python train.py --num_hidden_layers=8 --hidden_size=96 --n_experts=160 --experts_per_token=3 --d_expert=96 --d_shared_expert=0 --hidden_act="swiglu" --moe_layers=[2, 3, 4, 5, 6, 7] --router_score="sigmoid" --normalize_top_k=true --routed_scale=1.0 --balance_loss=0.0029 --balance_bias=true --router_bias=true --init_std_router=0.00658 --lr_router=0.0023 --num_attention_heads=3 --num_key_value_heads=1 --head_dim=32 --vocab_size=8192 --norm="rmsnorm" --norm_place="pre" --norm_eps=1e-06 --positions="rope" --rope_theta=43200.0 --rope_fraction=1.0 --qk_norm=false --attn_scale=0.177 --tie_word_embeddings=false --parallel_block=false --init="normal" --init_std_qkv=0.0448 --init_std_o=0.0448 --init_std_up=0.0448 --init_std_down=0.0 --optimizer="soap_variant" --learning_rate=0.00589 --lr_mult_o=0.822 --beta1=0.95 --beta2=0.95 --lr_head=0.018 --max_grad_norm=1.0 --warmup_steps=200 --schedule="wsd" --decay_fraction=0.602 --decay_shape="sqrt" --final_lr_fraction=0.0 --batch_tokens=65536 --max_seq_len=512 --doc_mask=false --train_tokens=352000000 --max_steps=5372 --dataset="wikipedia_en"
Below are experts of layer 3 (counted from 0) of a mixture-of-experts language model. Rows are named router (the router's row for the expert), gate (a neuron's input weights, with its number), up (a neuron's input weights, with its number), down (a neuron's output weights, with its number) and show model dimensions 0-95. Each number is 50 + 15 x the weight over its row's rms, rounded and kept within 0 to 99.
After each expert's rows: "raises" lists some tokens whose logits its average output raises strongly, later layers aside. This comes from a sample of Wikipedia text that the model never trained on.

# expert 99
router:50 51 64 42 64 69 13 77 51 37 24 56 30 58 23 54 30 26 55 42 48 44 67 73 77 34 25 54 62 30 31 59 61 72 54 34 56 68 53 58 52 73 57 34 44 52 28 75 57 56 54 51 48 49 47 42 54 60 37 52 84 58 46 45 42 47 53 68 37 69 87 61 34 40 35 62 60 60 21 77 63 53 57 50 43 48 59 28 23 46 46 62 50 61 35 46
gate0:58 46 56 23 68 45 49 32 33 48 49 15 29 48 65 65 58 20 50 37 57 56 44 50 54 33 50 43 39 75 54 28 01 74 44 39 47 43 52 71 67 44 40 42 51 52 66 56 67 50 50 57 66 30 45 61 24 51 49 42 36 80 31 66 63 74 55 19 46 65 68 66 51 63 56 53 57 58 37 49 43 46 80 27 29 50 48 30 55 68 46 28 63 54 38 36
up0:49 47 09 49 28 34 58 37 26 48 61 31 46 44 57 59 20 29 53 47 33 52 42 76 50 34 18 60 55 46 40 27 44 69 57 56 43 67 52 38 32 75 51 48 54 28 28 32 59 63 56 32 37 63 41 55 42 58 72 43 65 82 42 40 53 55 47 47 48 37 54 35 55 82 58 48 77 52 41 42 69 48 44 58 48 55 29 80 29 64 39 27 47 27 39 23
down0:40 54 54 59 31 59 69 33 35 63 58 47 62 53 21 49 11 54 53 21 38 40 23 63 42 21 41 41 41 46 29 48 65 64 50 59 50 40 50 52 52 70 72 55 57 39 29 31 50 55 68 80 51 56 35 27 51 68 67 42 35 29 50 35 51 44 48 58 58 42 28 81 60 31 51 78 69 54 73 63 76 44 66 60 56 49 28 47 82 42 50 62 60 28 33 47
raises: "0", ".", "5", "4", ",", "th"

# expert 111
router:57 25 60 78 65 34 19 61 67 54 29 49 45 12 60 53 41 46 63 62 63 41 59 66 44 61 60 55 48 67 36 68 66 62 46 48 53 54 35 51 45 49 61 51 45 60 46 66 65 62 26 38 39 32 43 40 69 64 44 61 51 64 38 31 51 64 71 57 47 73 58 55 62 26 57 77 46 50 36 29 69 47 99 54 43 66 63 17 23 52 61 50 31 51 60 71
gate0:61 34 57 70 57 55 47 41 68 46 48 40 20 33 38 42 54 59 44 20 39 82 59 68 45 34 66 43 50 64 29 45 89 46 29 60 51 42 42 58 40 39 82 71 61 66 72 68 42 46 65 55 71 35 49 48 59 47 49 52 31 77 65 31 37 37 63 16 46 51 65 21 75 28 55 56 46 36 58 49 48 34 41 41 69 62 33 64 39 42 55 68 69 29 58 50
up0:19 33 28 53 52 80 79 72 41 64 18 57 54 64 23 77 36 29 89 55 36 58 56 56 46 63 39 68 52 67 54 56 48 58 51 41 77 68 43 38 60 41 41 35 29 39 30 39 35 56 54 59 36 33 65 40 45 72 61 50 67 56 60 38 64 51 44 62 62 66 59 56 24 72 67 66 65 50 23 39 58 57 60 39 40 48 46 45 42 24 47 68 60 37 62 60
down0:54 61 53 58 60 66 51 42 66 63 64 25 41 61 70 61 80 24 36 62 44 62 55 33 38 61 47 59 41 25 84 73 46 73 24 68 61 50 59 67 54 66 44 38 56 38 69 25 46 40 49 65 53 49 48 66 37 53 75 27 56 52 26 44 87 79 50 76 60 52 42 54 38 60 60 64 37 40 41 43 38 57 68 50 33 39 60 64 53 63 24 65 43 34 66 77
raises: "tract", "m", "c", "tain", "son", "ple"

# expert 63
router:78 07 86 44 67 64 53 72 50 48 41 60 01 58 34 45 44 36 51 44 57 33 42 66 71 53 29 58 64 63 47 72 55 68 56 48 62 62 56 38 39 42 66 34 78 55 47 54 75 51 51 73 49 23 32 34 56 66 17 56 61 57 47 43 35 64 65 57 54 54 71 58 53 52 46 57 46 44 44 60 50 29 46 26 36 24 54 39 42 49 50 62 58 52 26 43
gate0:45 22 79 86 63 37 53 27 32 63 60 29 42 56 54 58 62 54 30 81 68 47 45 55 38 25 54 57 54 49 56 69 32 22 69 54 52 55 72 68 51 52 44 46 51 47 53 48 36 80 53 44 43 42 51 38 54 44 63 34 54 22 46 65 26 48 35 65 62 39 68 59 35 41 58 69 20 42 37 33 39 32 59 30 62 50 18 40 49 38 77 69 57 48 46 77
up0:47 31 45 53 58 33 93 42 62 51 56 16 65 49 48 60 37 43 32 72 57 44 21 41 56 39 14 55 43 83 59 53 45 43 67 69 52 54 45 60 75 32 66 66 62 46 58 49 72 38 53 54 63 59 61 44 44 55 00 64 44 48 57 60 40 45 39 44 58 31 49 32 38 53 14 45 62 58 55 59 57 64 56 68 59 56 25 32 57 50 29 42 31 52 39 31
down0:67 60 47 47 57 32 30 64 49 56 35 35 49 45 68 41 43 32 33 23 48 62 49 45 32 20 61 38 52 42 48 70 34 57 61 47 20 43 62 49 50 53 46 48 66 48 32 49 52 47 41 43 30 94 63 49 44 62 55 25 70 31 64 54 49 38 38 47 87 51 39 31 58 80 24 25 54 47 66 66 46 64 53 46 34 26 84 48 39 61 26 35 35 68 38 65
raises: "gu", "po", "count", "claim", "loan", "port"

# expert 27
router:49 22 84 16 64 41 39 70 58 38 44 53 28 29 38 74 44 69 53 76 86 48 53 53 37 29 60 52 58 33 48 66 79 79 32 40 46 69 48 41 38 36 51 35 48 66 43 61 56 59 30 61 26 48 64 50 49 38 44 65 74 38 46 42 58 55 66 49 56 46 58 42 35 41 39 61 47 52 51 31 63 32 66 55 39 38 35 15 39 47 47 44 67 29 17 50
gate0:34 21 56 35 73 27 36 49 35 34 57 51 61 48 47 45 48 31 68 44 51 46 61 51 55 48 49 57 63 68 33 20 58 82 35 47 62 52 67 44 66 37 72 29 55 59 47 26 60 59 57 63 59 88 50 58 49 54 61 47 54 22 41 78 36 81 58 63 28 75 44 70 58 54 52 32 68 54 53 52 63 17 43 62 47 55 65 41 52 87 53 53 49 49 68 22
up0:53 65 43 28 25 56 19 39 56 30 48 29 57 75 38 68 39 30 41 30 28 59 64 47 53 51 68 56 35 44 60 32 57 58 37 45 13 63 52 56 42 55 55 30 66 25 41 40 36 50 43 33 81 52 38 44 40 48 54 18 72 56 36 73 59 76 41 65 42 56 54 62 39 62 52 50 74 63 55 44 56 30 33 54 65 69 46 42 21 53 66 37 59 82 47 29
down0:40 50 54 42 42 58 37 42 73 59 27 72 55 44 58 52 52 48 49 36 54 82 60 54 55 50 42 52 36 43 36 72 80 36 78 50 44 55 72 59 34 48 68 24 53 81 81 75 60 34 55 31 49 52 63 13 58 58 43 63 38 64 68 55 74 54 58 42 57 56 50 72 69 30 62 29 32 33 77 49 27 66 44 69 49 57 44 42 76 30 40 22 52 45 47 47
raises: "part", "1", "W"

# expert 45
router:70 30 74 47 56 43 57 60 36 55 51 92 42 52 33 73 48 46 58 59 44 49 71 55 68 43 46 49 42 51 62 52 66 54 42 32 59 48 48 74 51 75 52 48 55 41 62 88 72 87 52 47 73 37 41 63 58 49 49 78 59 55 17 53 52 71 60 60 55 65 84 39 29 10 39 67 63 85 41 54 44 57 52 40 43 37 49 46 42 42 54 39 47 50 29 58
gate0:69 69 76 20 61 48 43 42 38 31 80 62 44 63 40 72 42 57 65 57 53 45 43 80 63 63 26 72 41 68 54 44 31 73 48 38 36 30 53 58 30 69 62 39 57 70 46 59 48 77 81 21 80 57 55 64 48 35 42 59 61 42 56 69 54 59 55 43 51 73 57 52 44 57 29 50 46 58 74 41 42 71 51 31 56 32 57 66 43 60 49 39 48 85 75 47
up0:52 42 57 27 59 45 25 57 49 46 71 35 50 44 45 78 43 64 51 43 34 33 44 48 49 45 31 50 57 56 47 37 32 72 35 55 30 26 40 55 46 52 46 36 53 66 37 46 80 54 74 15 74 45 26 46 49 40 51 55 67 61 56 56 31 25 57 27 51 86 44 96 54 30 48 49 61 51 86 47 56 38 60 46 41 36 69 74 37 63 38 38 54 76 53 53
down0:26 54 37 34 76 50 45 22 52 65 49 47 40 51 45 26 37 43 50 34 57 45 58 36 53 37 57 58 26 57 34 66 53 30 50 53 52 42 51 52 45 43 65 19 45 40 45 70 42 31 29 50 34 55 59 40 48 16 47 46 25 73 70 60 72 70 23 56 60 37 53 21 36 50 46 75 34 43 41 75 47 48 17 30 26 43 49 56 60 53 37 73 64 50 90 59
raises: "ing", "ed", "port", "al"

# expert 23
router:71 31 80 36 56 73 30 38 47 72 62 63 33 33 34 49 46 35 36 82 46 55 47 63 67 41 61 71 49 30 25 52 65 50 41 41 64 54 28 25 40 64 53 38 73 73 42 69 57 80 37 73 74 27 36 46 54 58 73 43 61 52 37 44 37 61 56 59 59 48 81 52 45 26 50 54 46 54 48 61 65 72 43 42 58 30 27 48 50 20 42 54 44 24 46 46
gate0:68 40 52 41 15 56 47 61 45 51 51 17 30 49 54 52 37 40 51 67 65 46 29 42 26 48 49 64 62 24 53 35 65 36 60 51 37 69 35 64 84 65 56 44 30 74 68 36 56 48 53 46 53 22 51 43 30 57 48 44 29 47 42 66 47 27 45 52 75 63 85 61 33 32 25 31 29 48 46 53 59 57 57 42 40 57 70 25 66 63 21 33 40 54 74 47
up0:62 54 56 44 55 30 52 40 34 53 83 59 46 45 44 42 60 35 58 52 67 61 49 33 41 56 51 35 84 55 51 35 38 67 54 23 39 42 68 71 42 47 54 35 35 60 62 69 67 47 88 55 50 38 55 41 32 54 53 76 32 49 83 40 69 40 58 46 78 73 35 75 37 39 29 50 75 22 55 61 58 45 49 54 61 71 47 57 66 64 47 61 12 66 24 53
down0:55 38 32 44 62 22 43 33 77 60 46 37 40 46 58 72 54 40 50 56 56 42 46 74 45 56 76 64 78 36 39 56 26 61 28 29 48 53 59 59 61 73 55 47 53 38 69 65 28 62 34 42 58 38 46 64 49 45 40 87 45 38 45 60 55 48 28 64 12 70 45 55 52 44 39 40 39 45 54 63 58 56 08 51 69 71 75 76 48 25 58 61 44 64 28 61
raises: "ick", "ic", "ine", "'", "onic"

# expert 30
router:66 31 56 51 59 52 45 69 47 43 56 62 48 30 59 72 32 43 64 47 49 57 33 55 56 28 59 72 60 71 43 63 48 67 31 54 51 43 45 64 63 89 79 44 51 70 48 52 64 73 40 70 68 35 61 41 39 75 39 52 37 60 37 28 72 64 64 83 46 60 61 68 61 22 39 53 48 66 00 51 60 40 67 44 52 34 34 46 28 40 58 58 31 36 52 62
gate0:32 64 66 72 58 48 55 46 68 39 16 61 53 41 57 61 57 39 32 63 34 44 56 17 61 44 34 58 52 67 31 55 99 29 51 57 59 59 71 60 32 42 50 54 58 53 65 72 46 37 49 56 38 66 61 53 27 72 42 56 49 55 55 49 64 99 53 40 50 71 31 60 40 50 53 44 60 71 55 47 51 65 59 36 56 65 50 60 39 44 32 31 31 37 53 61
up0:60 35 60 46 53 66 54 58 51 55 56 68 50 46 37 22 41 52 92 40 63 72 45 66 63 48 67 53 36 34 55 47 15 42 45 38 44 64 33 47 72 57 42 61 50 51 51 58 26 81 53 53 66 60 46 41 47 31 58 32 39 52 56 52 41 02 55 59 49 39 69 30 69 59 44 59 43 36 86 46 66 38 63 78 38 13 32 49 36 53 60 44 25 35 57 52
down0:63 60 48 46 70 61 59 55 24 63 55 43 44 71 67 16 60 51 69 10 73 50 45 91 59 43 47 58 52 52 63 33 65 27 66 34 62 46 40 61 55 34 67 42 30 42 55 57 60 62 44 60 57 69 58 77 56 48 57 48 47 61 56 59 46 80 27 45 30 37 35 01 74 41 42 55 46 22 59 66 49 48 47 55 61 49 35 39 49 31 59 54 49 63 37 66
raises: "tro", "pe", ".", "tri", "tr", "tor"

# expert 54
router:85 21 39 39 53 60 44 65 69 52 46 63 44 43 44 77 33 27 45 65 67 42 50 59 25 51 66 66 59 58 37 62 66 49 50 45 58 70 19 31 46 55 44 54 61 60 56 61 94 75 39 60 71 27 22 38 62 42 54 39 43 46 35 26 59 57 71 66 19 47 50 49 36 25 45 62 71 50 52 42 68 43 65 64 52 61 56 45 47 34 45 34 22 51 58 67
gate0:47 37 52 21 48 54 56 56 38 52 37 60 76 47 53 47 45 72 29 56 64 28 45 63 41 39 22 98 61 46 52 35 52 46 36 60 47 45 43 35 41 19 58 61 30 47 44 22 73 29 40 55 60 25 51 31 48 67 71 24 49 25 45 39 30 38 61 22 49 61 20 63 24 27 66 60 52 41 24 52 48 54 56 45 41 35 61 40 42 68 40 51 33 47 55 49
up0:58 48 58 64 41 30 62 33 43 64 65 66 58 67 36 42 42 59 45 55 83 74 35 26 50 25 60 45 59 49 52 62 39 32 41 43 74 46 56 46 56 47 31 87 26 55 38 20 47 41 30 57 67 50 46 66 45 36 42 26 52 55 71 58 47 56 59 84 49 35 58 64 34 63 69 59 16 70 56 61 56 56 51 75 33 49 45 27 26 48 79 69 38 60 62 67
down0:31 30 50 24 56 17 46 58 39 33 67 35 46 24 52 44 44 60 46 42 57 49 62 41 41 62 77 51 45 29 49 57 53 59 63 63 41 28 53 57 38 22 53 49 34 50 57 63 31 79 42 37 45 63 36 35 91 57 70 21 57 28 71 55 34 64 52 54 48 34 42 60 41 45 55 36 68 64 67 60 38 34 71 59 26 73 47 77 37 71 46 67 47 82 49 47
raises: "me", "ple", "-", "in", "ble", "er"

# expert 10
router:53 15 58 46 70 59 58 62 39 50 51 65 30 42 45 54 46 15 54 53 63 42 52 70 74 16 59 57 51 57 42 98 56 50 50 47 59 50 60 46 51 58 68 21 63 75 36 47 48 57 34 84 43 52 43 25 58 46 24 56 59 65 35 45 30 60 69 64 49 45 68 69 46 31 53 53 46 51 49 39 73 27 44 42 50 22 53 28 29 22 51 44 45 44 36 66
gate0:53 47 37 49 32 76 72 58 45 81 52 71 41 51 53 65 62 40 79 33 76 62 64 30 73 44 51 50 38 59 37 70 63 32 29 70 38 47 35 59 76 54 65 48 44 71 53 73 39 58 55 32 69 54 23 67 68 26 30 37 53 44 54 70 51 65 50 49 42 41 83 61 72 57 63 62 63 37 52 59 18 42 55 25 41 45 63 47 50 49 42 59 73 64 75 57
up0:41 63 65 51 75 29 33 25 61 31 45 37 54 39 46 40 36 66 19 71 29 36 49 56 34 46 51 35 65 63 54 42 36 67 77 44 62 57 50 41 33 60 49 60 44 36 55 26 68 43 52 72 34 46 56 21 50 66 95 66 45 50 42 50 50 40 61 52 41 64 14 43 24 35 47 29 35 56 45 48 75 56 44 78 68 45 34 42 66 67 63 59 26 45 40 59
down0:61 43 46 46 52 54 23 45 21 36 41 47 62 77 42 69 51 14 48 65 62 46 56 58 47 49 50 42 48 49 56 45 56 44 69 32 40 60 54 77 65 78 55 29 60 62 30 59 34 76 51 45 47 55 15 35 48 46 37 61 61 36 69 50 23 26 49 43 43 63 25 55 62 81 48 65 82 49 45 39 41 31 66 46 51 33 28 80 63 44 68 22 49 62 39 66
raises: "cent", "whose", "loan", "1", "source", "king"

# expert 136
router:53 55 60 44 69 48 65 45 40 26 46 56 40 16 31 61 37 39 41 44 57 59 63 74 59 26 45 55 60 73 52 83 71 70 38 45 57 47 66 19 68 45 83 31 55 88 68 58 43 47 59 47 63 47 37 40 43 58 52 88 73 33 26 31 68 48 51 61 55 57 59 59 45 46 48 64 49 59 41 54 65 43 59 57 45 56 37 36 27 55 53 43 33 08 43 61
gate0:68 40 62 32 42 35 54 27 37 62 41 54 63 40 21 43 71 44 66 54 65 27 47 61 35 51 62 20 37 58 45 81 47 21 56 66 51 69 29 51 37 75 65 44 58 73 60 52 57 69 55 61 26 43 24 43 53 68 54 67 44 56 54 41 48 59 59 57 50 42 52 63 53 68 37 26 73 45 61 30 29 77 38 30 48 71 60 78 73 72 40 62 47 69 73 57
up0:57 64 55 63 53 46 28 56 63 70 76 28 35 63 26 56 32 70 63 70 52 47 58 56 52 60 53 48 53 68 30 62 36 49 52 60 33 69 59 58 60 60 55 20 32 64 41 46 46 45 46 71 47 35 56 43 30 37 32 68 38 36 50 71 72 24 61 61 68 50 28 43 41 63 24 46 46 41 37 25 12 53 37 42 48 66 43 73 74 52 36 57 59 74 08 42
down0:44 57 49 34 52 72 49 80 44 76 53 68 49 40 51 40 36 86 25 62 37 33 43 41 00 62 58 50 32 36 62 64 67 30 21 54 46 57 72 69 67 69 43 69 65 50 54 58 37 55 25 57 50 50 56 53 46 52 40 23 41 53 36 61 58 63 35 41 14 56 49 47 68 70 49 74 57 43 49 39 49 54 45 51 56 32 64 54 38 42 48 45 21 77 50 35
raises: " the", " ", " a", " an"

# expert 0
router:81 37 47 56 42 42 41 73 31 32 55 39 22 47 49 66 39 50 47 69 72 43 48 75 48 33 36 57 51 61 42 72 49 64 49 46 59 81 57 68 50 61 52 44 56 57 39 51 53 49 58 56 56 41 37 18 44 62 48 54 49 48 42 44 31 58 74 57 35 43 63 73 32 07 36 59 55 56 45 22 48 44 77 34 50 65 48 16 49 45 45 36 26 43 12 86
gate0:42 30 26 83 25 22 65 90 62 32 44 41 22 53 59 53 15 77 41 64 42 56 46 58 38 45 46 40 58 49 30 40 45 73 27 49 62 52 47 22 46 40 38 50 53 59 66 49 47 65 48 62 39 54 43 52 42 79 46 45 45 56 61 41 67 70 31 67 39 53 56 35 60 40 64 68 32 44 36 59 38 64 52 38 70 51 59 59 59 81 36 47 58 27 57 83
up0:58 43 36 76 38 26 61 68 63 52 18 46 29 46 62 72 03 73 35 38 56 77 57 57 32 38 25 41 60 47 37 63 71 68 39 43 50 53 48 24 45 65 40 52 63 53 55 37 33 53 53 55 33 60 35 61 41 74 39 35 33 40 55 31 66 73 32 62 41 50 59 39 53 44 38 71 37 59 46 64 44 73 51 15 64 38 55 61 49 62 44 46 51 26 57 75
down0:20 53 32 52 70 48 46 50 52 26 69 40 51 52 62 49 71 37 50 70 37 55 75 42 52 62 42 72 33 67 43 44 42 71 41 73 50 36 57 42 43 41 41 34 60 42 59 54 52 37 64 80 55 31 48 42 48 39 68 49 46 52 44 67 44 37 48 51 90 28 67 39 69 43 81 25 62 49 79 53 66 04 62 66 58 48 46 33 57 44 46 32 33 75 74 45
raises: "1", "2", "n", "h", "st", "min"

# expert 145
router:69 18 72 62 67 60 52 44 32 66 37 77 46 53 51 51 38 68 53 62 80 36 61 57 47 33 81 69 26 66 60 78 47 61 52 41 71 78 48 45 53 63 58 32 48 61 37 60 68 49 52 72 61 37 47 51 63 53 49 80 77 49 40 37 32 58 63 64 44 53 62 65 41 31 48 54 51 54 39 20 60 52 94 53 58 73 47 46 28 53 39 63 60 29 52 58
gate0:53 47 53 47 60 71 63 63 39 62 37 94 57 26 48 60 86 49 60 72 50 70 42 69 51 37 52 59 43 54 61 62 35 57 45 30 31 53 65 57 71 29 13 43 66 51 50 76 45 41 49 43 64 29 38 62 73 57 37 74 48 61 76 49 41 61 69 48 77 35 55 45 46 62 36 39 40 25 49 35 27 44 64 31 59 57 55 45 55 65 25 45 48 23 31 62
up0:61 62 51 62 49 47 29 41 41 58 73 21 51 53 71 34 41 37 11 05 46 44 58 39 48 77 60 36 62 44 42 54 60 53 55 72 58 60 50 43 64 54 78 48 49 49 38 59 60 74 13 49 19 66 37 60 30 44 63 48 57 55 28 47 47 44 49 55 38 55 29 50 20 52 60 49 44 62 41 48 57 83 35 65 59 64 69 65 33 42 62 42 45 64 40 19
down0:42 45 66 39 55 48 64 46 64 60 58 21 58 63 52 68 48 41 60 26 47 59 43 65 41 45 56 50 43 47 33 76 66 66 43 57 77 41 40 28 30 70 54 71 37 52 43 40 24 72 84 23 38 44 49 21 54 55 48 53 51 28 37 34 58 74 94 46 59 50 53 52 25 32 37 44 45 38 23 47 75 52 48 78 37 51 40 41 50 33 45 44 46 53 59 84
raises: "n", "-", "im", "s", "tic", "no"

# expert 84
router:39 14 63 41 72 44 50 64 37 32 54 59 42 65 42 50 39 26 46 61 47 63 54 55 45 34 57 47 57 47 32 51 67 63 62 39 64 68 40 66 65 60 48 45 56 33 44 62 69 57 28 59 45 56 33 49 57 46 26 67 65 41 49 62 47 36 61 51 24 68 70 46 52 02 16 65 40 57 37 61 79 41 86 63 44 66 33 40 64 24 48 46 13 44 42 59
gate0:42 29 52 59 71 37 67 52 46 70 41 50 25 47 40 56 38 63 39 58 36 60 46 56 70 56 45 37 59 56 42 62 78 42 59 73 51 60 70 33 56 61 59 61 47 48 46 56 41 14 56 66 46 89 52 47 61 23 70 69 27 66 68 72 38 64 53 13 35 64 55 65 49 54 74 76 54 53 38 10 48 71 60 47 61 50 55 73 67 62 43 49 28 33 53 44
up0:54 96 31 66 29 66 46 77 60 70 40 33 83 48 40 40 55 42 43 48 42 62 58 38 67 50 52 59 34 31 55 65 47 46 45 34 26 21 43 74 58 43 53 42 58 39 71 29 73 56 45 47 61 39 64 72 42 43 52 44 50 45 23 25 57 03 50 49 38 48 45 49 56 43 50 53 53 72 61 56 62 45 36 56 51 42 47 13 29 40 62 50 80 46 55 64
down0:38 32 75 42 41 65 48 65 50 44 38 72 48 57 63 29 58 44 45 60 50 25 55 30 64 67 45 57 49 60 61 43 25 56 38 63 44 48 62 35 19 44 70 56 55 52 43 66 48 19 63 45 34 49 65 42 56 47 88 36 70 55 85 63 59 51 33 49 34 59 74 47 51 56 58 59 68 30 33 28 13 50 77 33 63 64 67 57 57 68 41 81 38 47 33 60
raises: "ing", "ed", "s", "er", "ers", "-"

# expert 16
router:49 51 66 57 43 31 51 39 65 53 54 66 44 51 55 44 42 36 43 55 89 53 47 51 50 41 21 54 61 65 18 51 78 38 56 45 59 64 49 29 68 65 55 30 63 50 66 74 48 58 24 56 51 53 55 37 48 32 47 63 63 44 57 51 24 69 75 72 50 53 49 85 53 49 17 74 55 70 46 26 70 59 52 35 28 67 48 36 48 43 18 51 34 63 14 49
gate0:34 44 49 65 49 32 55 32 60 55 40 54 43 31 46 59 47 30 70 37 54 46 73 52 46 61 73 34 56 58 51 43 51 69 48 49 47 39 34 29 45 79 41 38 40 44 54 67 30 37 20 29 38 34 25 51 42 35 62 47 84 77 29 65 33 42 36 43 47 67 60 68 63 27 26 57 44 45 45 57 66 66 37 17 54 27 50 42 34 67 57 30 86 69 66 34
up0:52 58 49 39 58 67 34 52 29 42 46 28 45 64 50 40 44 74 22 71 50 52 50 40 56 35 22 49 42 49 58 61 49 40 60 52 60 64 54 62 28 40 53 79 52 58 52 36 70 67 64 85 55 68 65 33 52 62 35 55 35 15 88 48 58 56 48 50 55 20 28 34 29 43 65 27 63 63 71 44 50 25 40 63 42 60 46 67 68 40 37 72 39 29 29 69
down0:36 44 71 27 48 55 63 55 25 52 43 69 27 45 65 45 37 55 67 45 66 48 32 31 53 29 50 68 44 76 77 39 73 77 43 47 57 56 41 71 20 64 39 38 52 61 49 53 35 57 27 80 46 21 41 73 53 53 16 51 45 82 33 37 44 32 56 65 23 63 51 39 75 46 39 57 59 49 64 51 45 37 47 42 52 40 67 55 37 60 61 82 70 55 55 53
raises: "y", " the", "in", "=="

# expert 79
router:38 49 50 50 47 50 32 70 35 32 27 41 31 52 36 69 16 50 45 61 49 48 57 62 72 57 62 57 62 38 32 58 61 76 52 38 51 79 36 51 53 70 53 46 49 73 58 81 60 49 26 48 44 42 29 39 43 34 48 62 64 56 28 49 47 31 62 60 47 47 76 50 38 37 13 76 64 53 29 39 54 57 60 52 29 64 41 05 28 38 46 38 41 64 28 66
gate0:51 64 47 51 36 45 33 28 73 29 53 42 56 26 29 42 61 39 51 40 37 51 56 54 41 29 67 65 60 57 40 59 61 52 56 52 59 47 56 21 38 60 51 67 48 79 47 28 83 27 29 29 53 38 84 50 33 52 51 77 62 30 35 49 33 33 57 43 43 54 60 44 69 64 49 76 51 61 64 66 57 67 61 48 77 41 19 39 54 18 83 48 34 63 47 56
up0:59 44 34 73 49 55 53 44 61 44 64 53 46 43 51 51 57 32 47 45 43 33 67 28 45 39 45 56 58 35 62 48 51 57 63 65 67 43 49 24 44 53 71 59 57 77 57 67 55 44 15 53 74 67 77 49 12 30 43 49 36 46 50 44 25 38 59 60 39 67 21 58 97 64 28 45 41 64 53 64 41 43 39 74 39 34 58 39 88 33 77 42 48 47 41 40
down0:59 54 59 55 51 54 51 76 23 33 41 54 52 36 27 59 61 67 56 50 44 25 59 34 39 63 41 32 58 73 51 45 42 63 20 60 40 30 61 42 58 31 36 57 42 46 27 46 53 31 67 49 43 66 23 38 53 34 83 55 36 61 38 35 61 90 12 42 35 46 35 31 82 41 50 53 52 39 44 24 65 36 46 55 63 45 78 27 44 46 35 47 38 43 73 56
raises: "th", "s", "5", ".", "9", "8"

# expert 24
router:54 16 69 45 60 44 43 77 36 23 49 48 36 56 40 53 39 55 39 79 64 55 58 74 51 52 70 59 59 58 25 65 48 61 42 43 64 75 48 25 42 64 68 32 41 79 72 58 71 39 55 58 47 35 13 50 45 48 45 49 47 34 52 48 38 60 65 44 48 41 80 51 52 38 24 63 58 59 42 75 52 54 55 37 34 65 54 15 47 53 49 47 19 48 24 79
gate0:45 43 72 32 43 71 33 37 56 47 48 68 29 53 49 58 76 32 34 64 54 64 51 45 44 53 54 53 42 70 82 61 67 52 47 70 42 72 89 29 46 52 29 26 38 36 21 63 43 47 40 65 57 75 35 45 43 65 55 45 41 60 23 73 37 55 45 43 47 50 57 33 24 51 59 68 25 54 20 49 53 48 24 53 34 60 62 63 37 53 51 65 88 55 67 51
up0:43 57 37 57 45 55 50 77 56 71 60 64 53 48 69 12 46 51 56 87 58 49 44 48 36 48 45 54 37 63 42 63 60 62 56 45 70 35 50 61 62 61 77 70 53 62 53 68 59 00 59 37 33 37 30 33 69 45 44 57 52 27 60 60 63 60 56 76 30 50 52 62 66 67 64 41 63 62 34 69 59 48 64 51 66 24 58 38 68 29 31 65 69 26 73 55
down0:27 40 67 59 21 50 50 63 64 76 52 54 60 35 35 41 48 61 19 54 85 41 57 64 67 63 33 56 53 61 34 55 67 22 50 29 74 51 45 56 55 63 39 62 46 33 70 58 48 05 41 35 64 58 47 64 59 45 38 70 41 48 67 32 59 53 49 14 52 35 40 51 69 56 41 67 54 31 73 62 65 51 64 34 63 32 50 49 37 22 36 57 55 35 72 55
raises: "claim", "1", "2", "6", "ad", "7"

# expert 42
router:54 20 80 54 66 56 63 42 37 48 64 39 32 54 60 74 34 36 56 52 77 60 44 82 37 21 47 56 43 56 45 60 53 41 25 46 69 54 29 58 49 34 81 36 33 65 69 47 57 51 20 64 59 51 31 40 72 38 68 65 49 56 27 47 37 45 90 69 55 43 76 49 48 17 35 61 26 60 51 34 54 42 55 37 47 49 55 43 43 53 51 45 32 45 41 74
gate0:45 72 74 33 46 76 56 73 47 31 45 65 61 35 21 53 64 59 61 35 82 52 67 54 34 36 40 35 43 31 76 60 71 53 50 35 44 69 54 41 60 51 63 56 50 47 44 21 67 67 46 38 45 39 52 57 29 46 39 26 22 50 26 44 47 65 50 69 42 52 75 62 63 41 58 81 20 38 61 32 52 41 44 42 51 64 32 65 56 36 76 41 67 75 44 31
up0:82 22 38 47 54 78 55 56 63 68 56 58 57 41 73 88 54 40 48 41 35 75 42 40 74 66 52 76 35 62 23 77 31 58 58 75 49 40 46 50 33 56 64 62 35 54 55 49 38 42 84 60 48 55 65 51 52 41 57 62 51 47 67 74 70 59 35 57 45 44 33 22 43 69 44 36 51 36 55 62 60 19 65 42 56 31 57 38 34 60 44 24 69 49 42 64
down0:48 67 46 70 48 34 38 52 48 39 81 28 60 31 29 54 72 74 65 34 48 50 38 62 20 74 36 66 46 57 28 42 11 26 57 45 56 42 58 50 34 74 27 29 66 47 84 76 48 47 66 45 44 50 82 47 65 54 42 58 37 60 71 38 60 23 56 57 50 46 56 78 62 50 40 42 81 44 48 37 61 55 59 40 57 37 64 60 57 50 53 27 42 41 53 51
raises: "1", "Studio", "2", "9", "'", "8"